Weights of a small mixture-of-experts language model, trained from scratch on English Wikipedia.
Size: 14 layers, width 160, vocabulary 14657, 57.5M parameters.
Training: 509M tokens, 7763 steps.
Below are experts of layer 3 (counted from 0) of a mixture-of-experts language model. Rows are named router (the router's row for the expert), down (a neuron's output weights, with its number) and show model dimensions 0-159. Each number is 128 + 32 x the weight over its row's rms, rounded and kept within 0 to 255. Numbers have three digits each.
Before each expert's rows: a language model's description of what the expert responds to. This comes from a sample of Wikipedia text that the model never trained on.

# expert 5
Description: Polysemous noun-verb words. Common words usable as noun or verb, often as word starts, like form, out, found, work, design, develop, built.
router:168156110130131098103137131138125087174112113037165124152105109100124106107174104116079073183193106173132129092176116170109101058132162063125105159121172133124158094106124103105138128166125098105173124116147093107101164137089122167082138139071058135190168159163115118095114128118159083060105193135163144094198111078117106141161128134128141110155136118130089159110177130137070156100148141101131179136172102153179177057134146154112180125070122143136090163144133148172152150137145127
down0:164124089109131146105108137148183153168094104149086185165139120189132147130108125184078227072076123133172161159106163170143134150156164104176129150113100088095066112164103160156108131137141118149144094088125141132120130101114084109149173144147185105073180089120120109120125129149131117140152130115094148144165110201099101127177107156137144122204141144103098125192092161111119173102058160138126141135171159119121140126120110132189125136096139147198115112081109101078133218160087171
down1:137109189113151136116123100117110102097105176149147147165189086176150132146122105133175112116152104128136120147102151095120105100069152158113091123131084098153106112119102139139112082139110172142127168174114164121119113096156107162162066115120113133167099118171083141111091187131179074127058120115140108195163125117053120171085030088138177088105171078122140196122121132132171086141107125084127140108180148143127130153108097125085129183173204131143110149132122118097129156120178035
down2:134164114128118156211143138165160188124099188120114181126162095186088156091126083156117132115089120108151115199129161152095122152095132112095094098179128096095175205155154148129122139145100144084067166099079152089051120133167122139129140152129161095146142121144086088147073163139118153167142068076181121115156205155099132151099116123118131130100125089093105151110113137114139156116155125122100132171066185145110116052094118165104081139169163188098146085123098128104105141155097132
down3:131130095160112123144078162139134089133131179162100150148083120140135161125126194079134104090112138145122148109088111093138091145179155046139130102106102082084142169154088095126158110106185095108120080153059139141136122177080154132080140098137155170155092074015147086131162090124132107129156171084140091102127141155120067099120104149092130117097086088188170176158141118131149130172137154156152157086131206108130097107094111130135145124111048150165164130122164135118144152170109184

# expert 19
Description: Countries and nationalities. Country names and national adjectives in sports tables and geography, such as Philippines, Italy, German, United States; also League, Group.
router:166125152165178046155117176173097124164113162114135168155122158124129135168102135085095062121153155132075085076154092147140138171135189057180131106173117117084132169098182162127148095189136143073127106172151151100105129145147102152161118155165136136086109129185080165056113104149149114133105117112132110113069127091093195086081107073141185110108162124094116164111087077121159183152183163134135115163139129132152098147111110088155170184150093104140114127150144164153112132127110140
down0:097071115116166067140107130131163140118121102168105160082106056090107165152087083155136140070091116137121126144125093124121093107154083118188104103127131113078097139120101183120150109177094145054169137134147201107129193166141093052203103169148108113130144154148141084105085126161189161124182128131128106136086124113126134112130133082076163099122133171134159180095123128120132166111134166063132135144120081088170141062125126165135154135107175175133085107157096125079095121138065156
down1:120173124100173153087120103088158061091092094112146178084123183110086144152126094103119119119136149108141106076162098129118085195098156097158073058102105148070126164171178144125151151141177118142077104131169151115110146152131114168194086127117134092147088140120128114086144162111187135099184167112060114075145114120111142193154134084106094086175136088073171166138132106132115163108113110126104145127126070081138085122135176133201196150121098152153086142088119125088141127139109118
down2:089082073096134159153131150156187091116050142152176120156109132092094145134090134159098169074115144199148110194172129071147092141144110088124122135157117062145134133103161219140106125134145134096105141167137132156128134133138119142205124135085142126140143164098144089087117166179153191152154107128043141087205116096108169164162180073168118077150130145105169156154135165123134156160114110132135108141142153105141123144124179097129177158104117122113111069110056104140125135179128122
down3:063134133098145121210104124171108146125115157100112159173071147082119135118170118231119118106138123163132172088140081054126047117119150121155110155144109149127135114160164117102105131101171122120125123147131070176126186107130160149126083143128151104149129162129167131137119155124061182152113075140092177115117140129105188188107151119116094079150105120119149120133117156141126176126088084145161110161122100082119130108061104055124165156127035101142091075189155110124131127142160095

# expert 58
Description: Capital word-start letters. A lone capital letter beginning a split proper noun or term mid-sentence, such as E-isley, E-aster, C-ell, P-odcast, D-uluth.
router:177163138127199153133099138149115119124146138147101153156087180154157135077070126130125169102091092164083155176117132107169148065134112177111138162165148191131167117148105153162164090196156118090087102115169176123084164121129101117118076109132182140070080132104108095118139136127138089148104172065115144158134101131143153125048087086174161114131147070098142098114073113157136085112082079132135105135091108185177108042123091142127129112117144107117139104157185131141126123148177074
down0:125115141094146114094090102076130140104119075200107116135118127096101102120152139100122157124121134094105180156120196066089162129118114178154150084180121091122163133161126115108087140121087139170118142093073133132212108131156163150146106153175167120138216121102154070054082177132157167134144135131136163060091072120131113107133091154155132151152119146115114169116166155109132085093193152158155139170133076145108175150188125136163125140139074147102125118197106108117172078108068145
down1:116107110164157159155113069115143135089175123125156179184084114110100120137111146161125110062080151157130123130100208131108131111113160158162090171164181116099124109192113144136112134130163120112098183129171142092080151140123146094132126153141177119154131119116076113066104133170138097180091149101112118179124133141103097167145105165131134100085172132132155171140099092202166098093087144114124111121146186116208170132158099135119146161191194160081140065116148125225161162110108130
down2:127111086180157152157117048140156092083172140121167168209116140084108138143099143152147126065104140128172158166066194142099159116065183147126110173175140118105066116190113160169103092169136109121119177142151154065109118145134168081110118152176163113176114120137103086088115111156126113162102104130111121180089098168156128161145151145145101118098149154126160130112121088221118137147119124175155154155107162152168177127151110133149192154152137143111108112108127107190155183097087135
down3:131155129096142137130148122165119113170093140121113131158168090148171175173141141137173123184021091125087128092073159172126125159129075125107064124104160061126102105164106116046058114125108145138177135127109118124163112053100144142139127116152170120146177069088139085133119125155110112101123123146151103128074119135074135125159104084134131084121146124112131123094139141132120190114123067071136122159130110124106126194143115055141108139092078112153141030105161111143134122064143076

# expert 15
Description: Name initial after separator. A single capital letter fused with a preceding separator (| R, ; R, , B, : H) starting names in tables, lists and sports results.
router:146093105130136145130109090150107114133128165096108090116078063145136123057157130092094140103148070109116137136082185120109148151138102148129116119076102157131186083123130128119146174153155136180139145105104103121105074135069194054133087100132169173103130119076166120108141091172128179173137134103110180108119136189120133134103063133061088150137160095134129116084123064144089126055143141161123076050042107118141113114159158102085145192125156153088145090106100108158106123123133124
down0:089103097153121134178085085195150159133127093159124132115135139114171127132127144136109173128134129159125103098105118088163118147155135084116116064100160072180129120111173164121161126173134156168153167132168102096146132137170181153174113141155153191143138093069163091107114107150085167113153119093136178155059130155131153096195123142075109122069142092152114182156116099124105166103149085109177130158133087112134086114059149068048120163122155091107128147172040110131153136097101185
down1:126131085152145082101132093167120156130135102143059145160150105162153100061126122071152154044122105113088125137084131113126080186181116133129151135093092076119124185129125103113156117140133140156156133117126102119101118147102171072154110174113139134060092115094121127104157125160160165147126119121109172118090116162124125073138086192119169076129237107105171141052152092132138119113115110123127136159078113050179137122065096081108093158134114128068129152122085141093182140093122168
down2:166145145107184165149070115120146140118092151116114157126135142075180182077162107149137146094072150108055145180096141151114141155061093140139180130079126170128101137112148191106137193143148163130184079139139155133170143141081101087129060141108119132102126133093119047136048136116185172092073119159129139086163139079112178081118160126128140110119209140099147120154111167161101163137107159139140126042069147149153131124133109132086112106149126141093109167164107137140139131110134098
down3:144084062169117132146121142210154139121121096124107172159168122186150109093082140060150124088136122120099081121066161101134092109172184107096135101154141137165109165086180161112150096124154145154137176109135151082119123098103178134161075178129109118148173076081156156130152096166122153098124128120115172137096135148123097095165146115086174069117230098142103175109110043117131110076113082126110134099099100123199177122068095109104134170103171145098119111113127109138134135137149136

# expert 33
Description: Name-initial consonant clusters. First pieces of names and place names like Th, Sh, Ch, Gu, Man, often after a table bar or comma, e.g. Thiruvaiyar, Shanghai.
router:151083086133184107100139090112089157083163173125124133132079193103133108094128177149111129106176083112167145142105100153067104112114112151136129161100187141099146106113093088105140177202150141130177095096115141147109067123143207087151105137165121121095116102085161174172185127121143162147116130081128146159099165159146148116097093125118019125101126106163161090098159071139133112093125149129092107092084083178133080149146189119114128167087127130108082094150140111117143092121073175
down0:130112106082209150145150093103135115153124161085149107161137150101153153064111179171132115118159103092080101176125157129114100148173066143084078088101194116144108204130115086050137163141145102129185159133090161152102108029115102164141112140150130103152116101114129129113155119079147127105124145077132077158146179130105157064134144176091181102099172099135112080162151116152116097093148137142114099118106112096138083096064145106137126160110102199091151090154142143152124149133127190
down1:170151137063150177150116098101099117189118106172110119161078133150187120136098164110116114104155154128129136153128082102160112077120164194131141099111149171070112154150121113113172138140122114112126139106091187155140190138032148114114113097151159122075095111141109096111097074175195121062144123117147185137127143153131193124103140101150141074142147101176150145126130174153138120142124098087208114166148115151093156088091133089108129093166160188139112169107093124118154159088213163
down2:104094088118117125159179073122101082167150152125143132169104163088079201102168094122179103160134140130078154155137076098094144217146086127091111131043108124107089141143088120119112144147084095128172143167131163079119082128169097127119185154150099106058145093092062097091153105099159154154114162104192085119196120100109153136142129150120135129141153147143174100080153089141149096118121112144057128175131094135088098104099180100130133125110116134124124083101136114105133120146089050
down3:076102120155161105155147109096131148060120142116141213178085117156085145130174103131119110138079100154094193103073164109130120122184137159178119153146067125126144130165174133143166170155121133115125151129108106088145101142125159129122066093138149154113116109177112142125165184141158142209121149105076110154175110104155131113142166133105123148155129107100199115075095037186145093132126126103079110168081109198125115180143100169141098153106141182097084109136150153120173085125169094

# expert 59
Description: Capital initial letters. A lone capital letter starting a word or name, such as M, N, A, R, which the following pieces complete, as in Moya, MA, Mihai.
router:117131128152107143138119131144105148132165068092067125128111081095112088141199117085131137090142133125116156151078117103160145069110104157111117158131220139179179079138139162141122137181113134052106093115105129172116158151088130109118066163076143156089090099132069074065166100162107103184100088118130138089118103114136149097105121126158121130189148073161168106145090067198166126085120107109123161159093062148167147127174131108158131108131154110090098155118103132086130165157184122
down0:135123125164192183142116088070138168142201129187163126148130097130127142136154154090120130147034099177104155127144169096131095132166069092152160174118139090146162138161110108121090158116145175148160127148056123098131139166115163161125133103143093135126140149120130097162099092134157122107093154172128041102174163100084090113132073108163177142145172069124162129071081110105137099133111161109077114123170077131156100153096177125151068135088152146084099138124157167118188093140134080
down1:109146154166124118155179141135081152087129128095112156143092101068138090083161112172174045106097096138123093136119096125164077138106079149124140227111116118084165091143140085104106151131121082116103127112114190084099137125161136130181110188179116155098137096097119067142147177167163097170124122081099127118212062078119149104135181120117131137069129112142162139122165140155088114050127112143112133095100114169172176089125102093157106173112169150096141088159124166108128138143149137
down2:112112118119140121146093111157156148093103144079124143186119131082125100144089134113087127126142073134136161132169139078158133119130106123142150130101133137138157145122157160131112124144123076082115072158195130087131136155096161193147052144185094065148117140130119088141119119172144116127106179064140177124193112152044129153137100096068162087134158088092149123149132074084143083108087122141136141158094105105161167133076147068170157181141223151127117119191111188108150162114180102
down3:113110166183128167122174063101137166111172088122117145161137105129120139127143111112142117104069124114114159168101134119123062082122108160080091141189150098150103133134175149152102131114128144111099138137104175125122150127152139089121109135100172138037106160102142124109109080141125174145089173156080147141162158201147095121128135147172154126148180132158211107115153088207117110170110114100054136129133080184218148127161135112158111092124189194068095129138151109101166139094169128

# expert 43
Description: Military and geographic terms. Military and administrative words such as Army, Regiment, Battle, Lieutenant, Royal, and compass or region words like north, province.
router:126063054161113088101177120126115121139110162142077177157096093184105158116130164107068109121114133096166076130175094123160118141157061086152179151102110121111162119126165160121180147133153106138164089172118163119123143167133102116148086145141070111114122110195119165159101144117147115140166086120098123200117156154128131109109155096151146138147122185125078192112169160133139102094160176195158110135178049133126075151093127133103182134120172121113076130113136051111063139097132116
down0:137142121156103125163080116144072176137167133123165145210142129145110128142104016134083109096114160157096138112112107158163107117163128125162147129173114094144126145098148181065130122081130095076123155155102182096080228148134113108170097140130142148133086155218107220113098144145170145207118113122198155113094128115130140146111160147119140136096100160109130164158091127162148133111090134140167095218134132136167115102112092142167154157146124122154140150123135129165093156108093109
down1:145082145169140091132096139154124141163144104151084116182079106109095162136113182130093187080108146131143126109112108147136121130139113104136140154113118172101104175106129119158129131115096126036167124143133107100098177179102110112175124048124046060114159106109116105068151209075161080151167113075086095158167089111129070135071194110099110118103145127163151123148150156122103120149141097160170145110182163118131117115152158071191125126074143120160170115115082168115132109149099085
down2:122155185137166142111165108104143107151080054133169122115092118085166148121094139144100163075125102134113135113180112123166097134102081077109118119126103037092154176137094153112145090123128067137166101145090139165154155099098159095177111163201131146171130083113128191110138104199119133097089112150164111168078154109179141106117130122162103128126138084089113155138099183142148164134126090147136089093059134147146067046138142077205132112107144161152153132125157118090090111128096173
down3:156118171135117172123063081099085090141178126158136142124153119053120118073132122166146099176104116092102076090085128128152068094131094123165173136159079129092155108153143120072158183086093215129127094151129133109151147114136132095098087193091120095072120113138124137115090112082091098110103186149046130172111190159145094202138115101108143121111170104113159090122100079098131091136159136122156112142104128197097108151169109109152118130154147104105083104145113150144127148141137206

# expert 25
Description: Sports competition terms. Sports vocabulary in match reports and results tables, such as team, season, score, Cup, tournament, player, win.
router:127103146160160078089094134174179157148157139137151156138202119123140117112135103101107101196116165145073079114141152115162129148207188124138189158160149103133137138081071128103085164153155093093093076178137130168129103130126194116135177141174112197137147155184124162084131119099136150107105137166148166103111118097107182150132096112165119184125160088161103177108079117095134174167166120202101098168165102096140155156137173118091095145120106158115136178169109158127156105113120188
down0:152167093130140122089081146094153103207164155142145110083123128180143128063172032096127167144117125149099096162109114140146134178068127108162109099142135058179123177170130153142185150156124134120157075147095108130169091119107134133171114148124109129107102065136154139131121098137161119111111156127109081099122101110163119144045143169178126102137184100057132142135135133083115107088069114104204122149127125145122060107159158116193173143161154146118132151116194107113152195141144135
down1:125181138154209156148109100199122135106080151149105121134099129084100138149074139199106135090134159095109122130116203146150081134105115118166064132144102080183153184101155122135155156126152125112119126190116167118094118121119135081182078176102108127143052089089147127165073138108146166166133093147080139148155191132101107130142136065096139061157107137096143185141060135122170136117142084131104119128099123122165186170116125087140093126141134133156127175123127145131192136061127172
down2:071108166087163127145185098102161164048141058176134106140119123156072119157090171186158189183125135082112166140146133144086136115116086127123113116125115108094109181116084115129178191119108103158131116103159203169168105156130107089166127152095184115127128198080153087214118169168141126082086124140169105128175121091140096119154136130111148091156140110155095144113175098105164148156102164141089094178137150126149148149165118178147166132146131162121107140075136155121141110125153193
down3:139203147091126136107134110120098072150081158109135109111148212126097141109127117163084109098070165138112189159166092154129116134106087089104111046182119129136104128140109128086082108157121106149098116136077096082170155172139135152189122129121102138132107183121117172077116154101168113075110136078102134104082113143132142158144111133234110145165085169042126167130180141115158105186114135110098143139144116097108087130107111150126157104087166120127161207105119077131093099158148146

# expert 0
Description: Government and political institutions. Nouns and adjectives for government, politics and education, such as public official, state, University of, district, election.
router:161081132120089073138125121143109149108109144144143075099138082109070161103198120079118129098118168190135090103111071136133127064169155100142124140109096144094164160142117131147142110148121118107174084125097102153116150147123104129111183107106065126100137145124097148138197156081092089106096121099130150147118085147227090126100140106088105207103169127197076175169177117117141131159100113163168148071167191140155115140107172134122157162164059112171146082174131109116123167129108133
down0:124111117147075108138111142115184175127141124122164187149077132095196178171149162116166164141065152139162180122153158124077141162123161129138091116117134136062094081130195161139112080135138088152068129155122170122111096126150123141133102079124071075123103136123125086093165146210162146170119171076124177150127109185120136071119111149164098119140069068080170180106126139116155137182097103172112150122147139180083137137120095142148149119140085178168116118097090153130115112072165146
down1:131246119106164114094142107102167119142141178135168114076116081122128149169115154134105140165085158113079120071123088136177104121095123106140103048113130068122171071136163106086177195121103132099145156153113150142199155108144165163100114162118091156149144124146159104122085173118148133110134148140079102134151195069112130079094137128087133082161139129151136131136160152165075106115155091094113164066140194092169118112149175168147109112098112157085120142087135162098162130186122144
down2:181169139138101169050076106117142175144151131120124145173077131060133142106156138110129172133135114178169130198119125091150148143149171151153168150159114202152158104141136186158157051111105109132079109130107088124108134208105142138134145141113081105167097143123092093099163212171092146083149118116121144186124114114116157137111157135089114148122159116061099098154083158138099077153108069141162153101169130070159100155097123124146127113186097140144100060129112117096096111072116108
down3:135147066117131141143161128140100117113138165139082151153095145075140153171075049146192164107197138143129095065049087065126113078147164087175138152126175154105081119181135143128094118102083109092098144173091151129122152147125135124146064142149112061117081089175071174168123149070107149139122157122115139127126142156113134106184091172137093150180116108131101076132110123143097093140158140114147178146117131087163130104132140153176111177196125141148109082139073159085111103116159151

# expert 23
Description: Plural suffix endings. Word-final plural or Latin-like suffixes split off a stem, chiefly es, ers, ors, um, in words like Andes, athletes, tribes.
router:107121164118124132142058117144136111140135094110149150121190101166147113174096135140124148098129114097128081148099124124176079138123176137088118090153099100174088126150113185155127193100150075085106173181130117098097083169102137109177128160127109117159105125087110089130096074176143197144107142174113091112179083122097114129139154125168170173094146186108137076175143080156139114161135100077116146105180186141160151182058126064154125089120109126075175139086125197127145166100100102
down0:110101158136105143148091138193065113129076148173160096153117078106217090065145100122151106139154137124117099146141168086102153090068150126166075137170174071180090124143136152107159129104079151164134155149122128089123104083143141122114100094085198138122101157091134126117128104137132193162157116120124087030077120052079128118112152097150150138146118131081142126109111138095081146115084124158136151147111145144172106164110081094161141189186106149113128113111077164127095077122088145
down1:089120208115144147163089135129094108142143112109172128100120155083089130113143064125116130109104073156082107156123179144173150132111131184124149187155137088114082198090130081119139150103106087130039172119064145136155127095166097061158124110147101158179111123129122087140094201130111139109134141195109162150174164112121162110159140145129103094172126099091127061135129093115134055122127111135106163127073145141168106074099108076126106155190139069132146152077157122133072145138131104
down2:124111140096121082166116159112159073134124140149115108151086122091144120124074142121200119070113135132146108151114157124109098095057148205065098136083074117092094090133113152115135155146084210188153096128151133137122103119132142086142165114140136116137063127079124155113157101090083189113097092178082150070125127146113145116192113066135187152105073123107146116097110098152163124135085133158178176146050128206151126141121079109145126161129124120100167146148168134168156131154183133
down3:098119146095096126135178093106198097142114136160157159142111144131127113072121138155194156150163178075140172133117100113179138074161171195098145167063138105064173106188105091101107090142146168136115097115146129105146129144130218060153169104130088116149136137099139155124143098121098135076128110127113137073135162110052210114114133136154094166138058121122160139110091097145133100088092135189183151145111101134116139072100160121080097140135143125125117080125082115102145072115160131

# expert 37
Description: Copula after subject. Forms of be right after a noun-phrase subject, such as was, is, were, are, often beginning passive clauses like "was marked".
router:088177135149171178121121162162164147103077108077146161165085093125162139159115082112117139102115124136125123155073147098207130163095079096126094116151123165088115171132094129114145071115129147076120129124150144097113149088084109079129074087161130093082172121101180115117124086159131076121084101106168152122176136131085105057086154155101131107123149053089097156156114126181158181126134158117106163147155115126131073092085126116177125097153164166116200151126137127158056183135104076
down0:122134112120139115098122141086161094140100086130140156103100167146199135143126110161131147127116124089087122153133188089123157102089152141139116153124187129085151161164148097107152161127153109090083158145134209136143203089108158144160035159148149103131103180111104125044137125113096122159140125120116102094147137113053065089164123148097195089161138118074073122154115175157112150130083083113110087164126095134168077075107163085118109117094125145097174194091106177119148132159180116
down1:111146065095145085107098151108164081121117129148166128108097155179136141127133169177142153116140106188026071163081126130124142150093090099117093198116155112074093202093057113091130124122094132105124145130096209091118186130105142089098125179108152128128196172142102090113125114107117121113166152126149153165221153126098079112135130104171165131136107134115106161125115121120138131126109096078157153172145132138139132091122152120109114144111068145112138162130124194075137086198154170
down2:127154104062130114057090156107169070142118122115121163074080177153179092125129090154156152116145132124104116142154142138074172114108126066092158171102111119067116161147169065093118112113123139083128166145151187139139203096112156165131072143176182151106139178112105152058145163090101118096096169133142109119135119100065103068144166142110151094150139137107075098152091120152146170133098089112142108159105095118138098100127123026158108118107111147106128150170074170115100095123154094
down3:124162123134121108127118141087163123123124088085116206093161147121140107160098086144134156131145111130097135165119175064092174122082118123088120088177134173123113142157142085149103112068135143108115165121103199091114131095084125185183054107110138121153099156116159121083103145135060144119171167202112114113128114059102033098150130148077160108175129096126110110136164153120101122163126170134120113196095146150175124136098137115113097113072083145126148218064124150106117145121115081

# expert 56
Description: Derivational suffixes. Suffix pieces ending words like -ist, -ion, -ism, -ical, -ian, as in racist, discussion, romanticist, Catholic.
router:170125100157153106135087157131103155130167162147175132183153112162066168144094088105164103138103151105141125123090095134078177140063144178098119107198112130119131085102138138117158098101076104073083132157104200124100201156175179146140079112108084109168099157132102058091100141160139126074131142154121136092117083150159112051171114125157150085124150132126146162103176148142139145172149098099177148123182127136140148168142110114145085116188093172152125100108086080078082136102156106
down0:117111138124100090118168127105163161104096154130132167058132164120157155138161114132111112167177129087121147146176118160130137169171118149082125108124155174132107165140160118147069086141173146167098147110114180113061088103125109107150125153128148120164169144094126023112126159112143117143108167080082104085177166133119091167177172019139208111123118140127100072102123096110180142211144122101189089118124188180111104134129157111078138115133167145171115105123138154131139167144135106
down1:090128145102085141089119159140143086127101086104159159128109134030120131093098121163158164134152071158092107169126121155132160178194158140102094133129111127138106139152118107138114077154149113143080130153149172103126036090073144119154129162093136136156128120113085103153164126063126131129129127138144101122156110143211098158162157033166138208137117151113059146096113119181154131151136121157124095115143127108104172135104110142112131080066092130156168106182138111094177051076143160
down2:158106162123121171093133103109134119138118094144205120084146149117093123119106117126079154124144109086103128184151168136133163131120095176090133096130118134098119107105185097089123111141185132194107178068098106130126079149079114098170140154139131074151147117135188127148114109167141112157127153099152141135102159184128121125170125102122193114131127123147044104093168064138166190216154083141174107120137109157029121128148126118145142118087162133130111154198161139127131136160189043
down3:061152140148120110115125139183159116138136115112117110139124113090214151110167107199158093125161110151112174142111134138099100107133167116133180070128062122148113161073112099136061145106104103123064129105181162075090085087081090118052132153098144142121159161164099123171073070169087128101148113168138095130115101120120136120163124059173136123087145112179142172125118173161136125159137109093154123147117133069129179105102081101114149088148097089156159172137113115123149059147126201

# expert 11
Description: Table and legend punctuation. Equals signs in abbreviation legends and heading markers, plus table cell separators, dashes, parentheses and digit pieces in lists and tables.
router:099136130204190130168113135194112085091088155127165176149117125145129124125116087121134197074109162103144179155118172104090127153145145115162155145153150174134106136151140200074122086154174103109041121160102156077127194128095118147159118135114179126090156103096137114104123105179096130078116132100105126144091159097090145108152141135128136146095159049111077158115112146125166135161083102086073135086122173107194064119073142096163114113141150130081188110116097168106142142134116095
down0:113112152122122143141134103065131151166155128101107163135161155178121122091144078139118094198093134099138110145118171135103207118100138173165138142096083097094116163159118081132116182071093114162090099087096183153107133081111111144092118150120113134151158173133202142116146172120085166146095123127124093142122106184200100122152126162165155097212142116122113099124119138096188100094083135100105103160160172122170101125104179127070159037192167158103140147167142116114098167098127162
down1:126134150088197113110154104108151127139105178095135150141101117134148099175132157178146147200091066083145121138083165140143083180114144180131095109149090082110162139153122120143125090120114136123126152095092113144223136084134145092092102083142118078093122145128106142140081099157113144192100098117155177111117158103107123119105092173142144083097150065127060116116115177126108132106078184138071158169073138150150125143113119102125101090119118120067140124154093197040151053119158153
down2:111198148110173117123146112096081179174123147172185155093095146121102178148104129132099154151131097198135033115117141152094179130149166056194043148181134156126143141103148142165155119135158105072143148134129124140096112135155107137154127174133121153106148088145094146085140154189108113128130111152114140033133199118134168157115080143096093155173138060135154086111117125158170119137145173161112123104128116110097076103143111161123085145173116101194094152085149103094108110146115133
down3:070092160133130085166158115148111141152142103103158139165124107137078122073093058098076086161072134074113104114137133131142159109160149139153085114147067108071137175199124086105142117094139102161151110104106188150166135078114087066081087156116094180125135144137129129089136146121111096102083126100086068072128155130096142137204171155123142097160104151066161173166143101134123108101122082114133131109149189151075121136116084149122164127119064165126121079125162112109160183074122158

# expert 38
Description: Romance name endings. Endings of Italian, Spanish and Slavic names and words like ari, ana, ino, ić: Nuvol-ari, Cagli-ari, Olymp-iac-os.
router:125075123147067150073142170171126104130156156171135144147181084079104178178147162084155108129100130087171110144109162147172168125119122109089127119139161102203053181094136140105053107112118142119160161186135118127074081136098144130101126137106155117142152145138088175102097106149144144138157149158127094090139152070169150135086149070147162135073103151116177084081153074109136186096172162137114108120126144123061115147150089108121112187120125121145100086119107159086085152131214113
down0:141118157168064168156153113149173134075110091150136109113143088180157113133166122135144126156106043133117150130074181128108098098130127148100080151140150121149133152130095132080103064132159131124111160123128152050101124150112164120091136150079108127165113131091122096067104138111174150213115084148133121074140139076181053146127100131170203095154112153125184131116062171156101187100175150102120098190115136083110108116130086062125096136123116124147161071115146168142125168093114130
down1:085113086170123139099130156131187119176131116104172126197149122141182090099187033140128172138097096152150132041158159180138143149117117150097090126120117048108062134136143118145089126124125072121077167075106110144136128098104100125099111085145105148121157129161102132192116118179144116156129140157129109124122115136155148143165179113148132148183132144118179129095118142093117092133127101184097071148136163083169183130100129164173071085169112088145147111085141148145116129091116224
down2:096125127137147121189103146130096136083120129161100082140155061150120131145173105145094112069120175116103111139145165135131095105091095112118056132184158110127105155144119153052153078147116141126154191078121127068176170186097099123165133124149101161160125140080089144082129152146171189179128097097075117090142135125129093073116116117122130078122113106085165185069051114141133170098166144171106125177120090134137155119094091073155162170130120148143137087086203151109119143156104166
down3:125117092152108188105140064159134099184091110060147155074127117097138117050155096130168169104118141177120160097111127118107129154135132145137139113150147062091093132123159163129136097103130126123053124105084112119154132119134104128093137119155115150052096140122124125092105149131134094134140090141109107124084165113083218097170175136156173152140107126088171127086105146186168142119119118134157078133149134157107138105031171107128086148148117078136140130046131154161180100120080223

# expert 44
Description: Definite article, clause start. The word the starting a noun phrase, often after a comma, paragraph break or conjunction, plus they, being, but.
router:133183121098123124156055152141138133145134093143104115153099102180156071091128093145160164143128105050100074107148177144117125154110153135120120118209129095091104114170154114173174102188155153073142157109101138105138166099127117141137123101165089114112098120083134084187044092148122071141176105121174111098124186192107097089126147188094144115093119068083082187134128109151098137108117096076105136153129094196094128134100140092143130106113146141105106079145129122063089099160120104
down0:110158113087096136113094105139096121128122196127157165123131116187158146110142181110120208106138113078112114161093151118142112115109148098113048116185094091148107102164160170158194094140120127098130175163130165147145162028112117114112105132161097071128146147097115140121138116168117167182117156070107128111133068130093090108165148048136158105109175102106139178099114050207141130180108126098122136138146177158183078115092134100150178104113121155125143161116099146131137134179160110
down1:097151107093156158111169095135142123102121123114221121122149114115100120127128116088150074152055111143120077094101088129090147153077096177128107152145115105111092132146129103149098051127118156158139085196130150147163203111098151099110167082115116131154125107147101067137083182084159108145123124141128086155089145136157197091086123139174125137093117128124180168092090137099092131132131094154103110133134206107075157103069144147144087158163060093112145142121134105050110173145195108
down2:125160101153148142138159150123088124121109179164147152126070153131120098080106181158144174119148051065132170101132196109168096140066176125123082179166124101073143137181184154120178097153131115060161149097107154104132195106098126080152105110149101115147184134112128136123108125130137167167136089063144135091106166103120147096166124093126122125099161030117095115157111131195151101123157182178162108078138151136137112130061110115131070146145124129087151093159113136144071102148134120
down3:057128088083080134134113178166134068161155193091092120128173152160127109129146129134105139152136155120091112157135172150181121156145125056089076145157130100171136127125148134142167125147149130082136176058114115076196146050097155116078091158139105085172116106168145133116183074175139088106181105127117089111141100166110104091146165081122159090130157157169118153138164116205180136181100173118120126117111077149183137148094134136093165136119114121073135129103108120140065141150109118

# expert 6
Description: Event and action nouns. Short common words that work as noun or verb, such as show, run, break, block, round, play, often followed by -ed, -s or -ing.
router:100131139148078056105133079158145084168118141135135096094145141141096111130131116107112051175144147142162123088142062185195123099139135119200177162124103138134154108106127155135109183143161119134172095180156139119125149146102121138108069153079071155103172117166118189116153114153123096060116174125174154096142090116116145058150179134105157163154153107092119146154155141083129140108164123086081101111179097131148150098168156117062104085118173143096114147153179169146163060133182147
down0:115143139075133065120142095121101155167058113124182143099068160179112148140112142127161095143159141119143170111091135088145101098106134127096110108107135089134124080098112142102102094134103110151111132109141152162116154073131176082175126125144112148171114150135116150098150059144097165167178114153206167133166117162078108113183136147153096111085134145132123108111050148131092097108076069084097151127189154092093081120163131045066085140083178138144118144131156089106172193171097118
down1:174147165120159097108139101128123136151177098133097104155080114166113146150129118125127077129110065209146140108132109153111161148125171152152099153117101073112081189157096110164180135179172124146160164153123073157132140124097136165104110135099149101141182123144102124104124133124178139109132167104118161069123159152185122122193141162080075058112081146097126133192087166121211178125155115087099150206117121041121088123115106107135173147092152179123137109090140190133129139163113138
down2:128117153124130113121157124156097143076086128137133107164067134141163131137105122148090169119138183172112135118164113118136059070154095127114124058186066114155117116150159121102115144110070145096132096145105175116139106120137166098149094114194132083134119141101119153179121158129206104050186156104096123160090154134133126134065128154156131141198115024177178082156111087098123135159137171124131159135109119123098106196127131131094122166143156124139106157158166100082064158176069135
down3:110095132091182085108120132144114126099159136149158171094131110122171203114092120109146103145183135102130143142086095122161052182111108108108109146083167155185229145133178174138109100139200107141178098124037129147133123155119210126158185167071113144140106125109129131150151107098102127159104074160117148153131142122150175169072141080119122084116145133182150130109119104136112106175140084110121136146154176084156173148150110102114096139145119147112144136181144117078110203090163131